From a checkpoint of a small mixture-of-experts model trained on Wikipedia: 1 pick a token, a variant of SOAP for the experts.
Below are experts of layer 8 (counted from 0) of a mixture-of-experts language model. Rows are named router (the router's row for the expert), up (a neuron's input weights, with its number), down (a neuron's output weights, with its number) and show model dimensions 128-159. Each number is 128 + 24 x the weight over its row's rms, rounded and kept within 0 to 255. Numbers have three digits each.
Before each expert's rows: "gets" lists some tokens that make up at least twice as much of what it gets as of all text. This comes from a sample of Wikipedia text that the model never trained on. Tokens count by the router's weight.

# expert 9
gets: " to", " of", " for", " would", " an", " can"
router:149157110140136150119205116128103127098105105112124106108127125131137156146123137119150136096141
up0:148140126138119129130111160078118101092089156143141116162123147114128125129125084118157135099131
down0:149128091153092132156128142099150135155140146146097122137136135082126131103136148145148134130061
up1:135116109125102113121160160209157143130142146177136098116127131132138090129177070115103114131122
down1:135144120118102106134133119114130125152131086167131071132141109116124128144152125109119119156164
up2:161095119073133103082092154139129136134063147171176162138133094171147121109128153088170094141146
down2:115129074078141160102115119103109152119155119144132138078165112105131172102159132152145118114182
up3:104150140134093146131106150163136104147125109124085076084103122143156118155074093118142136132116
down3:123155103164156144112110098111125090092124108118115129126165136101085148092178124136144170157139
up4:131119106174166142124160076147098083128118121163144106090128124137161136104158118120190140160149
down4:110136097140146161109143121108120132210121153138134129119090169125107145092157095110145174140134
up5:153121155129181154101113119138141116156145120158129137170132136122123118132122143092140163122110
down5:152144157101081064124119121180142153083117124124143119128129168123093099214117117135123117149147
up6:160145163174136128126088120125140137136118169130144143114133133113139129098100154139120108160110
down6:108146093162100141097181131118117107149168157131143138122123115117125188114158093145103149137101
up7:124129122098123100141115120148131104091093159123102140116134143107125096113082165122137132116123
down7:103147120112144118083094127140150159102108103148145105112138098137119100147045106107118142141096
up8:125140116124133122177122142140138133148167145109110124137131110143152150086157122123151079104116
down8:160113155094122069154126100137140118151142124133071124131112149179109118132153119098140135136149
up9:086150123131116134129145124093137131131118146117150119121165151161126158119071155162142172086134
down9:093144160147125117179158121146123122113114100157102132117128158098132137095092133101140141159132
up10:074142093161147153129136147115136124156165141137132170148107148130136092156143148152103121128151
down10:163115151089173150111106137142121135150128086166124113140211120108093133152171117153148075117134
up11:140143144106127163120150087159157114163143106162163109131082115149106153138107142111126157106105
down11:106130140092090115123096094121148107160194120073171130138166119104157146153119156141142124109106
up12:118167104121133133105093118131122144102091101144170112154151125105156104114104106152124162146089
down12:137120108173130116152121114095093153097153110130155102090133128136124122129139093158150146189132
up13:081118124121085177112163106103095119151133110110112091150115108120154162155111126139121126055118
down13:157105178130106140121165088085084150133111110163113093145145145178151090117118126117144104129119
up14:128112081122140157122142136113112164087133134171129133128134153162183139094180153123112090139152
down14:142107135162146091164114103098124120125145078144182119108122129117151116124143131145136111092075
up15:122118133099116100137098113089128143143177157150163182165117161118102099124128122087138116124137
down15:106166120135155137194087092134156179122094155146141102111120155117084145139150160108121114114166
up16:144151125135138138127133161151121156140113142132089144127136162136154102159154152132130082123138
down16:125113136092144102124129165138149095160138104144150139138107143146143149157131094158129136155109
up17:147135130078139124140186152084149123153121128100121121137171099114161129143100122175143149127132
down17:101137144128153100168148119142090091090139129107120144108099132163139135124097189091128149107073
up18:099138119142115123138154139142149122105129122096136124108140175092121150166101136162130102129137
down18:114123124134140099161091101108169161136109130129121136163103150123180131135079120148130141137125
up19:127142184084129130159118096169108141137132153108154100092098159168141135148126092101153149102121
down19:143141102123131165120134155097089108123114139118154162141145108099092142127115135124147182133126
up20:164142114110087107156112164108133099096106138093139130093178159152176098130127112107099095112133
down20:128117098084108143155085128128125113160054126144178101129115118142150154132135174146098142069143
up21:146166101118129133111168123121124116152114144112172164152154122112106097134118129144116156087141
down21:150047100126123159170112149085111128132088112158093148088111100112106091123130074093123143149108
up22:105118139090131152143141098105099121112117152128127148185157153125135142109089131108112077126106
down22:137104155116124122161126120139139119102109121120121144122117114154105058116123128133135133093134
up23:109118156148087128126149090148125107113122122150142144134143145132100185142121138122136142145128
down23:095120120138115125104137131137108172125171096121083135122140140114103131123067115128143154127133
up24:149139123101085076155152129131139141127154120138160129109104114075158090127103148123104159133162
down24:103159129119092151133122157114102173155139149142136136092106087107149129144135142123168149119131
up25:069096187153092129087188153120118153107127128149128157109127114137160117108088102123116135152129
down25:083144131163121146136117128095108125146128138080158150145135173136128110136123125067125069132094
up26:112112125143097120117191143099146151169101146095151125131139112180137156092079119104140125142118
down26:136189129139089128112110136171117115140156107125122151132163102142076144132135138128137111139105
up27:120152129153150125092151142114150124152133182146137138106112115085136123132132145090125171120136
down27:117142115162120132080116114112149096152139156175136130103134115110108072144146127139146135155122
up28:153136128102159159143139185145108107131148118127131149149100123115155115128137150129134118111132
down28:124058096117135139149105139109146117138154100121086122190077139138117134142152087116122134114110
up29:145141122117127121051114113140137141074166123154064137100119109084146112137159112091113139168115
down29:100094088119174113123123111100116087149159136127114154140152081111123126131124126130100096140113
up30:105120147133108113162135156126156075096112099141152124099099118143125142134063134080096141153146
down30:156118112106182153086122150153135139107126117143086132138161101107109110094108110159098150138106
up31:153129155085162135130125125149140147129084130141122142124143163137133127156138106168133155142072
down31:164124166086179141142129148097134115128104114120089109136117126170129176202115122125146121129118
up32:111133138115151142112148081133134136155126151104192154111126114120117176183149113157143104160159
down32:142137132115080113142080142152096100087136192097126103137172155136123095116138105110150174170151
up33:118099111142148136145150089138174158111111131110137125137113145123170080126132147140137127108135
down33:108106127104127120105120134149139144153112123129104142132097109131143149117095110107118065131107
up34:141139156111155103153105155124121154138128105174134087134134168106179143132140110134133150136125
down34:113137112115123176127130106120131129103108114099081136148152167130173114169161116099121134116098
up35:132087109141139138150122128103104094151145123124128090138149135159143163122098121153144121126139
down35:147197152147139130160098142147154108108139164201137129082105137159117166129138127137138131142129
up36:161118152119100160107140125140116147151099135185148098096141139174173106124142120073134116099144
down36:117142137103117142122114159128105067134122179113150128115097117090150102114123124108080130098120
up37:125132112123113131116164126136099132118120152122108103103140180093141090123146118114146129130160
down37:115141106142128135125109120134156113167119161127146170124129090103115136132131088137132090129130
up38:165121104141140108114147136115120130111109126106071081119161073148099125151160093099094135079189
down38:147147122105136175179138132113124108159107189121171129117154170117129112127132143108163088163082
up39:154091113109156140160158135097105178122127117133097075133161108136117113077124104120126103136130
down39:114137119129126117134143080096168130123102086154108125118139118105092163158124170115125120135155
up40:113110135120102106132141097165151140123144139114129162166137119093132083103085127092106146147160
down40:142124117145141151135121089159112134104146155115109127157074104186157141097126123112117125154118
up41:157133127122156141122115122141134143148161120118173165146171129131126114107123128123082115080142
down41:143158151090145112115148196131166162078150115144159118134101144117099147103143121130134139115157
up42:111085125134163172160152147125162102140077153099127151123116140152123151147140124159160119076150
down42:143127088143116090124118160156106134109128170130156144088147168122097153124112110129163118119100
up43:097091144129117117091179129160117171080102177117146161196085129132125115118138087086134110159143
down43:134124123148104155150155140167099128142096104138137137139137126155133105149138120113116115158072
up44:153154097108141118159166101084105133143140164157156092151125101173165171130134084113137162113123
down44:126163098145135155128119124126120152150088120107119169109177112166125128124101173142138125109157
up45:127143126158129130120126095101131123102129107126139144119162138103137120132130125117072138119119
down45:119144162109124108106181096131141109120125146138127117129118149124148176079129102137099136172098
up46:097129175163105117105111120102116183094093115130077141123067141130119126100152133161135120149139
down46:120134124119108131165139121171154145132121158158118122132085117108111153115152102104143099115129
up47:132138109127121111111183150106099128086147077099135103114131155100118153122136186155119101140095
down47:114118141107097155115123156096146132129124153115103152135155116147108145126120154172102132174130
up48:155163134148103148118114147170171118073137151137148134095142093115128146123098131162161095129133
down48:164112105116101146125100112122100119130103119103094138154128123096124140106138103131090151097122
up49:146130096164082133123087118139100156116121153140120118125149073129137153110147124102122177087103
down49:153113136120168110149170133117121113143150130133179109123152146105118105122104173159149122153186
up50:128111122143122133132148144100125127114120129190127129142062113149101126118134138139132148139163
down50:115120149172127134138112128147089137134160134155197120153132120105084142182163131090111084125129
up51:149130121123117110134153174107114163121118143129155120128130119144117141143101143142050145144146
down51:110136136097102089145129129107117167153101128129141136123099132137119131136128166077154135129125
up52:139152130110077116112165140149127131159147139137119147123094161136106108144137130151151125063132
down52:092107109164113126137133136104101124139184119175122117121130097170097110114133081083124158085102
up53:156187092110112122141108136134139120113127116120079126112107130141171124107093108125144151111131
down53:173106085133110177133135115110149100152170125142147121087118140096131114107125107174126165130112
up54:143143107136196119120128137116143108116154122147147147150144123144088106095160123156118088059110
down54:092158151128135116126115163166133122115190154163097133116136160099091141093135128103164112143143
up55:113095164137144155121133104148174166133149136154164118126099112145146111104074143125137131122165
down55:146143128104130136098112152136167123151144121115128050149103116100138092142079131118098129112124
up56:102133089111102157137178097138120184084149119128107118113114158098102087149190151101136087134146
down56:146128126154099140136117130078135085122166158127122130142125134140077127109153165137099086154149
up57:144151138129093083084147138138146154148122116133087148118067143109160140158118122142073109087128
down57:126164141128118161161148166120087139161117128089122106146127109111112124142145092089125111107147
up58:130122103141111099121133090111104108141131148126122131112152133061142132155138102109145168091121
down58:131098092150090132140156126186132119106135118107110109134110115102146098096124148089109121173142
up59:098137119152094134098153111136160132130153130128146142165152105129106143170114130118104136081130
down59:155158083116097096092132124126088133148154128110116141168125149150118098088155126115112112137155
up60:137111104125153120141167174132131125105116137121154122110109170159115107147092121111133114119146
down60:119154117092162170121072142119206104162119114180153182161143124092169155104099131143125131111103
up61:132122158095125102167187105174138155090110153122138130166169127087121181098115117137136155122121
down61:145102106144133073158122094160143128096134131121153155121119163100119090143120108168115096081094
up62:140121145168142136122138148091128123139049128140106067129116136113133194114138135102086094148145
down62:161097150112122127082120134081122108139085161199122134179098169156102126117125140125149156150142
up63:139139145153108124162152127112113146154115097150127146127095183138134159107117121129107154188080
down63:120112114121103163166142132110127118120170119151086135107113113127125158111135145125130105145117
up64:114158130144112109106155090139104134112168114127099121181132130105092076154135143159124141091123
down64:161114129103122113124107134108139110125201080138110150156119142174136120129150157095148124152162
up65:121085106142122148140145113176129142079141143147140101186148144177132094100132168123136106143137
down65:114146129153150122129173141123136142112135152148150144146131135111140142108094092125115113131130
up66:165128162096110176132136163139132085112150108149175106161162107142139146152120165143132143130112
down66:104097128118114150153140113125109113107060101113125113142132138118108108138114130082137138139152
up67:097151147146126103142119155120140139150161135122072135190127150134121137181110107108101135095081
down67:127124139124145122179124120111144142131114138133120093100105102151106106095161151125135156143169
up68:147096138123135139087132131141146123093127160123103150124080100142132091113132088151120158133099
down68:148142116138113166144149124130085129149137158143127123113148051131163117123155183141120081134116
up69:118162070147136147122152153155113137068139140143155120130133120090138121110133111119153104151142
down69:137097162178120110165147118086154138141126168132102123097137130115154114129126092131144112119113
up70:110112097128119137161148117097152127105161134103152106108113148115097067125093108113126092120128
down70:122106142134132093103093143118149141098105178140132128130143147129118143107141088127115100129127
up71:117177177134141167141141167144110161147078143131148065163120135113133134174142103160108134125108
down71:158149119133159117124132151147111124083116092127075129155127100132134098166130094097112119138135
up72:139160085111055090119165088119122148141113096139115126181171151154167117135136112140153099132149
down72:104140138107102109120108125156148157143157093116125124139133126108074116127133103147093158109159
up73:122094149118153075116135120144128137116120089086144147112110133123103126165114134151139128157137
down73:127116132153167083163145152104134115126123125142143126168078134133156115140138083147118164110144
up74:152114126116166122115113123145140139132141135093120150134135076086114118156136142158160160128123
down74:111121129108135100108137112154123123103129114148133138169132136173151117148119120124115110137101
up75:146172109161104107138143092082115122104095129105105097154153162121103113120111126111125103095118
down75:108142116163141163119140119128136127112138132101118116175152121111152146157127188101070097066111
up76:125105123156149123133127094113116148141099153130121123129077149124132131122150094111130140098111
down76:109122090163132093173152156111120127167119143138173144113139105143110135089120151127161075151117
up77:066140145175153117141134124144134119128136152131108112104142149102136112146133144149142132126158
down77:115110137137103083133108140103114115107131121072079110145105149129169145123144116088123123115138
up78:164173104127133114141168084129129082101084137143114122111171144158105107110156139123112116144156
down78:155109132152137123133152108184134165107152128139096117148137138153117145157094165131129157117099
up79:116095111157102125141140090203126128125092145082149182108168093126146160156118149160150129105144
down79:120127126128134129141113166131086139150133112139142144156152105125145099138101126109099165103135
up80:103127105135137107099128147110104124134124108104156106121139123157088143131119145103121123140147
down80:151094104134136128140113103127117100142119110131125132098122076116128094128132140164123194137150
up81:116145126116071140135164095169137112108132117158066123145113121100152136126158132157101181134132
down81:116119158160121109133135163148122149054134156129146139160136137122133134122142171084128134183145
up82:174127119110131130124078131079129102123155115125128119137092103158144121133175103129115142089096
down82:106114131151131113107136131133093108116137125145143162142159141114108168124142121085146144130202
up83:126143139110107097176126134130103137083118168088122108125105109128168113141143093132092096129170
down83:140102135126160145139130120155144132158135106126079171146106122121177106121128134109123141152109
up84:136138098152122122137139135092149123103133120110160139097132149104129119123139113113106111103180
down84:117173127127165120113133137095159129126122164156120111132115131145109146113163137172146098129140
up85:126121124154108130129105121122081118113155121121141131108128088148173151119107157116078091102099
down85:153125143140127106114113159100134112182124140127158120118155126134069172124117134116083156141144
up86:099142149140102125160110114160114141142115100169118149140113128115094131098129172151136080137121
down86:085105123127148167166090105096141098086096097136133111116150089075123114137132130117119156096089
up87:105151116109096144123137109092094137136146066124142096152131111147101139148183086134167134096100
down87:143162129160120142099141128106100117116112115113116148141113148181112131144098105154180133161135
up88:167130112101095121126136140162086114126115106133143116129112157126099146135116136126125133157131
down88:132151089107132144123180127097127118128142123173084144140120097148127114108109128121169124109133
up89:174153122160149167149159093103097152114139140126133152131111128117157130118128186127142106129141
down89:177129117166095143075164095109126159136190143098127113123155162158130093103128099132145124102111
up90:120185118106136124155119138134133118112127139144116101133155110156133159108153150134134111127099
down90:132151122150122142118172126104142100121091136154085115111153121160117135116179131157149124121146
up91:106165085087134125120132162099123164136101118135137138110124154101174079083106135119127211141120
down91:156109153138053067104104103131088139126144136090120139131065136124070097153134130131147141080139
up92:105160120147141151090144144073136086111083141079126099102079154139172142130126122127127118106129
down92:116163133109129180132097139141155138149171156093139117137149137110101127157095115096149142103155
up93:152108148140138081133120133115116126176139122142097135113151109115129105122133136148135121194140
down93:106113139128149141131122133166127101120180145112128130116139132107132116122149148123123109185101
up94:112126111141111098134098123129138119123144144127113174123122121154134123124164105114148146150166
down94:103134083157134146093153118146099113137162084158141172094093118130117127173118117122144057108128
up95:126123159165130114131097159122086102132132136117139144114127114138146124115102121107136126097131
down95:101114131114129141161081108132111122129100137131131133177158150166127105135115117120086124138130
up96:100125105176130111110136146134110137119111111099126065137129111155110163121087141129120144110119
down96:100110172135188117125130133094076128159129134139128162159123109137114109087144144137140106140134
up97:114150100124127143141132164119138110120145152097130177132128126140114095158132118114088125129109
down97:138140135096126127145112154076168120101117105148119167175169099156167112113129130097146127137160
up98:101147147108114167131134118150144148137134105105124110112120118137176114145131115144119121087047
down98:134121166103114104175119112084093141071126138130104153147102136146121126138101093147102126092132
up99:090110178150105134131158108135130116105144102139188133120101110115125039101116166119106146124133
down99:124118163102179096106134168088131126113107124127109129141123117142116129104129078176131141139145
up100:149136136084127085123146121138124115118145114150157124090110186162125134112144115141119112129176
down100:134109125108150121162153125156151144167144166115166119127118145151107119110143120109169138091120
up101:148163107145149114123138132180067134088120103134090117133132180150172145149135103104121137102075
down101:154145124120114123140140136140097091074158149123130138100163163129095150105156109104100120185121
up102:135135134135173120153152093124124147134099114141116106140143104136141102137125116137159148107137
down102:127136123116145126160116139130126172129063115202104109111114126143120118119129112109141142127190
up103:131130057160130154125141131165126115180089137115098188143131156136162120141119103116148102136117
down103:118128146143132145135135097158115158153132135157122112117150136123116083144147100150104124129084
up104:112128111131135112152120150171120130103134136119139184169152153163128149106140123138152128108097
down104:107115155116195126131112116130133129130142147125116126069147158154166128065149157124128116135114
up105:128126133135130121118119120124103147132113151132118111138131119117206156146144121173156123107163
down105:104161138159136149117129156087128101147102109106100144119135124130144153167127138099088117123132
up106:127123107104083163137155145118096162110159124138145149087153118165113115142138128114117136118068
down106:097133133102132147147130137157130126124100077126113137110150113132121102128157147149122125143144
up107:121106152157132118096137124147099113093145110173115117160134139166153132160118155127103139122108
down107:171149120130117193108117097121103104113140144135161145118126090143158152176152089104161139129134
up108:150098097125145163143120136126103094123134133169146128100140091121129155164121117139106113143187
down108:114159140131146106173131103152144127167121097132094151140133147125102086122120138127075140142142
up109:129155111117159125124143151113144136107137086118078175180110096126148142121172130131146167130112
down109:106137111165119170105118120108158143109146116120149124094142156141124109161133121137152167100097
up110:111153123136110154075169104117078113091062155128149103129117146124127126132124129097112153139111
down110:132107145143104113171114135108110163078124148123121108116111128132153134109134138170158137163139
up111:145141132116123160133138146082062124139104113129163110157116143086115130153106105154155163109124
down111:066104129128121126141148144159152130079132106126129148147173111112128115098137126108088141118101
up112:103105146174108123102129115126133085105149116128130104108134126144116133136155125115111171100122
down112:086122120173137108158187118157112128099160096115104104129153120136159185141133082149149137128144
up113:178147124119123087103148140153144135145132118126127128115145131125122182092130116119155121116132
down113:115088095146118128094171135064081108111143114145160087093127134098157155116137122125101145112099
up114:152128134112102108102158166112078126161146164147163134123158161142119116141148113143136095154127
down114:134132131170132124151147148130120120110133151136141089184146182134095115165111141131158127149142
up115:122123151178142099107142155101118139132115111130151128159157127176106127145130141156120185129173
down115:149111111154157129098139142094122102094125119104114113150108162168093112090153128150138143125121
up116:118146138139119125143150140101109099135164090144131114142117124151152133160159115097124104090110
down116:116100160113155157134159128103145098156112113153132115151148159095102185109140160103111113110132
up117:107115171095099138145162149144144133119145129135083122108114133109099126109147178128142129163153
down117:121175120105182162098128116131104120132132141156130095152138117117120099141092145145108126093132
up118:115150122139102148136100102115138163110147130186120135128120105087126104138125123147134165146137
down118:125121108126127123121130144140136120158103123102130129121105145118126155132123159123090170121130
up119:156101136120149159127131129124171100074098150106124145155105149140139137136102115125133127104139
down119:108105106152070120098118115120144108142037176139197115099141112136185108107086100160095105161150
up120:155167132128152155187146112144077114167119108128143129187124140098172160210136161144122127136116
down120:134129145135111117121113136104152132127103122115135096110149083148132144125143128102130107124099
up121:120102093147103119138122154117129097148102061140118091076177159113141109143141105131149137139079
down121:093111176173140182140120140112115096119144087087109115117122156155128120133132138134146143139134
up122:097158114082142123133125118103063146128106081139108125137139130120145169136172147111141152128119
down122:110174158096143169161138134149108109129128140168120091124105123101110114115169132094095144140111
up123:129129153145114135129140139125091143164102136087090112116138154114146127142139100135108102089175
down123:114154146104116154093118154165131131141131125155131098139133155107099134158098122134123118120127
up124:125154158120125134130121155115111125152121159138164152134161137149121135122127162142136135121117
down124:171114127104123140174122149141158122158143181136143148150141119113145164153135116148136153161094
up125:114179134118102103185108094116146126102163137137162130130153120113087114132115113106123113150152
down125:125117129149128100116140132138135151124183182114135078142114145111118165104134076143132098117139
up126:136127113133170158128133119116107172116090134148141139135104118125093092136116128142107130125151
down126:149100096165144154123183142141102079107116139126123135124127134114127118138106069093130103117123
up127:149086144109090098167143149097105150148142131091123160130142163157145120107154135129122101095166
down127:088168057120165105132082120145148088138120101122118161123082099134113145120118135168151132098126
up128:153146149125109137152125106157114131117090104179149162089085150114127111121142098130154155126116
down128:161152126120117160159142134107131130097189105118116149134110115100113152116153164134127121119109
up129:119171124135110137152152079124111144156152103170115146130115135127131160099126115139120129114140
down129:121085137121162136131154125091148141119104123132137151135119184145207128160131155145136090120137
up130:126128140132159142093144116135160151126106144146136118129114118103125173102109118100141107115109
down130:140120108147138102095148086141126139107153124181133146072121140142138173151103074118149108156149
up131:132137142107125092100092091130123143100127141174138161163154137126147152096136146137090149114101
down131:126131118141127117135099121156152121150120093147120098109157129135113118121115163117131120139122
up132:144126146105119109142201173109118132160137143110102129129126133119158127089102094130141102075146
down132:154105187113130130155158113153144142150125149132133095164179162122096108135145165123122160121160
up133:111102088147148105157091148086143132142127134142089131135119146111145131086064193129147144110150
down133:089140131110138137113158120155135133098146141122150085153141142119111143083094148146125133122086
up134:152142142135105127094164126114110095069122152097134169141110129125128151118133114125072133135130
down134:079115163157149149106166136145121134165110089088121115107088150142131146118119114133121148170178
up135:151177094143131132108147057125113111134070151126156113107100096159140143128172147120191102114115
down135:126165109100148132099126115138126127139131124143137098149120134127112142105125066138099125114136
up136:147154127140139140153117128124109125117125137137130137022145126158151136120137184107110158102100
down136:132103169108126162140100137137156123112113156097133141128134099117166171143110133126139100114127
up137:154127166097148132125151132142136153160093158135120135156138132139092157144142095107146092130168
down137:155107159176131147105128122119126129132153165118123118083103171129155115173098130147082141120109
up138:141145132126159104108160161129097137122126097130168135148116116164157108127123128086084104163110
down138:142089141137091127133160149163129162125126151109125131136094114150140100096130130132127138122137
up139:155141138161118086126113128112159106170142116126130111077132123129130146104095145108120183109115
down139:149148073160160139145166123146120104158123110099126144136098135099104120101148137080168100136108
up140:140136179111111101111098122101103107183147102133132127150133109128111133164133149087137162131105
down140:145107127126145138118119153167122130153113099111129125122141101117129137140115097128168118128091
up141:131106142115149142123088146129150157094114129144164108143118162117104183109169151144136135102120
down141:103112135135134112101142115103123085133116128131093153136094138142123113142107139155129098110138
up142:145148159120084121141162125158137113085089111127131166130140107140167168089138116101130111090072
down142:133145114170126121145125133093118122104157138105162142178139146153118108081142119105144184152115
up143:127143105144141104140123162153113095089139128169141130109120151120127117150137142111116101074093
down143:150092090129130157144127160116141140149119113060101191099175113148118146129167137108181130140136
up144:150082142131135148107151150132121126125095118133121105134159119086091120112105160134129151128152
down144:141086100093159102134123133118145088111112113132129089126133145112159158143150161078134057131153
up145:115155122130095120146111138101127140126146155145115091072102129128137087117136173141112133131114
down145:180113109125137108146118111131133119189129177173128152105125104134145080144150114173136146127143
up146:101187140146138105105082149111110142073129150143164121130173100093165081114163119123111108144095
down146:117141128122133091116129106165146131113102168107138156115120099101140148126121126128097155123114
up147:127121093104137152107135143122125134132114128193109095152125127101149180124121175111112099154103
down147:122134153132110134089154124128162107116095176142146108124111126184113112145130151157118135092151
up148:131136083117162121104119170133147149087134187132130126143115148127142129165126118141098134149116
down148:097130149134124152094142169128098138119112111098105137116101126130156124128145157113111123109087
up149:134139132150123128081142120122161129111139133173132150155157132140111148163140104157124100078181
down149:164121149134126120153116108088103116164111149101113140145145147176117146104137157119129116118194
up150:131147096132134139117118146162150152099144118115116090136142132152124104134090144188172072127073
down150:146108147154126130143126091128152149113155097106120137098095107102122118141126136130087142174132
up151:141151141106130160082101132141159092134088089147113150123121151104172144122119109096167110123113
down151:171137159099143115120161119123128111169153096104119122107121109119159168099121148115120128126108
up152:177150093108112089172166133176141128136144127113127138124148138135176089136081122110099137144135
down152:089113144122090138094156118131144148089151092174095098146123125117114112113168124158172076105103
up153:163124129118149162114139132116071135140142078098106151094136147103126140146158110107134128121142
down153:118131148123145097136149158165128126154103116095129145120103163101123089116136144114135114145165
up154:106117121166114141125105155114153097118146148159098118102134089133174110147093075095097134111120
down154:149117164136120141141139158188117095105134148129127127132167129132123107119112114117112098159100
up155:119113158107128114133143138140120130108099153144103110157124103176144120095163171114166108093140
down155:108098103157109110130151125125153084092135170161140153122100067097146105113192110141119108154152
up156:094167156170121081129114095120131167103171118162118083114101185060092118131165133107139119131107
down156:135144108091135161159131116165122117130172152133111149131119144162120117120186132140143115146092
up157:142128086120135131091176125137155112145145159124147125137106102126158126167111095112152115117118
down157:107149133140098090101128071128136153117159131104144152114119126079159145101124109127143150106104
up158:112125140169126147110111163094135119117145160135124108157167102139167153111119138168106178118103
down158:174143146095143119131114115117134102095108141109104144105110110164149168120170122154106120162098
up159:131141120124108159104143167137141143130132129124119137110156128101138109128125142158149158097181
down159:106104149158145093088134151128155156136152119162168137128110139120163121107145105171140082106127
up160:114112094146156116126135149128117113140129118143156097088126100148157130139077131101094099138122
down160:118080089156101137145082128112105160114102135128147120148094135179129145130160109121125142134117
up161:078150079135128129155124114137104123140123118140171106133138138080162157108159146099118148141114
down161:095114162119129128097126112180114143144116159093129112063142097109117106173125164158146146127107
up162:134138166106109102127147131131117106078139117128112131135082113102160141165103096136121159136128
down162:122127165133153125132122189124130126113147080131102085095130131153159135154112123108104136145133
up163:150101136099172119133127120176120128148112164129105137154127100127139094176153118128156090155138
down163:138154169108107126099107160162127117139101139122176160153134118089109130135118105173177188143084
up164:142164146120136109144115098173126166109188136128131104114138136166135136089127119135157108146133
down164:163121147140122115157117114096146158144130128146158154123144126113089123147137118147106132099135
up165:160126114132153127126123103073088121108123176168131158095182143165154111149106148143121170137137
down165:105110109135117107117126124134135132141114130142144102143111129106194151099072163133100146115126
up166:163139096144103168133153119120100164109136095144148174143112148122142142120108120129086161153144
down166:132171106170126100155091109157135133150152103132159147158147168111118094100128152147165154091118
up167:125169088063133083144127134165101118151126118121131086128115128123155096111162147124145148130120
down167:099111119114103160146183141105138138117127098138135087108119094115115110137129105141113121154114
up168:126099083090186100175134069076116100135132113195151104110116086147145161153181115124138097163160
down168:127127119141163121150130155098119151153110150098144167095126107143109099065112181192134119117119
up169:147156178162071120163158117096149102101111078109118118127089114190138105121104113140121118152142
down169:074124081118102087141072112131124149100166124115146128119113131124125171089167095149153150176112
up170:128165159128095125137185098141121117101152146121141102100141142125123102144166161132121105127121
down170:065133167140098094153089158101107128113135087139119155131142122092064119179116127118107092127145
up171:119123119133146148110120185128134133120131144146103114112131113105146138123124108181111141107078
down171:140147108084154158104148095131129162115133142109066152128132154121145125126114109153164089149104
up172:121140141144126097178153118127141116105103104142152115104100129086166133174120157167148120114149
down172:109146115155175133123127118132097150116135173135156115151141122114129182106138133112143138169121
up173:137161113122126122082131153142096110124107132126111119114079127103159141143167104098150146103138
down173:117174167173122147107067132135129115083127110120093133106133139094109128138138079144124113112139
up174:108073143113112183101101125104108129080142124109127126120144161133135113124129131135114145101147
down174:131167106145127115072092142144164100150103081120112117139137110119136112122140163108146113115107
up175:166142142147126086118142127124136100162127138163101128128106151143126101148084115088109123115079
down175:178128113134112125171133131124161148105107126091116106158159084124157129143114125148144160106090
up176:163156115136101114115101121098125159211097115110131169115172117106127127118123136108133121137127
down176:103110158146118136121112103140113151145105134139139113178092152192110140122127134152126127110149
up177:150136100118135145151123122106130107127113120104149098136156078119144164100175136137146127113117
down177:127150140152162162121095122135106154135118114116131160132105113144050130084112131172098119111124
up178:094139175132147090153146108135135138143140126147127120102105112105186116119151169136129137098149
down178:126121093117159131107101128077126118138101088165122133100131081128119106100146095142170113086134
up179:138090147094150177148123161155175093134104128147151127124198118137106128119129132140177125123135
down179:131124106104149134109145096139100171118138145173129126119139160145115107156135135133110178108151
up180:108148116130112152143176121127147127126127110143133163157117198138155135148126165165085139137100
down180:086113119119166109182156133173115129122129135112160125130119158126121131116128134086169145088106
up181:130115177135115150154126146154094130141106097087116108119074168128133129088129110128141126118117
down181:127135135139175157095112119133116121076148152113097163110047123113098100128102070163114116133142
up182:147104151149084154142147125146112145110124132156147102114106164134143136171123118125180131165163
down182:130104114118130124114139159146093141127139124098105081118164123152149119138116163147175059178111
up183:130091108106094131117157127128124118112161106108140111132125176150116130111105142134129142113121
down183:129125075109135130126128137090147120083133117118104110146137131102111147165163147108123113134138
up184:098127131129115111129100073131192168132135123118134092130130128169141087135115148169108129150103
down184:111104146141110129108164114112148137110096105100115109107110127174119128086146135134120139176114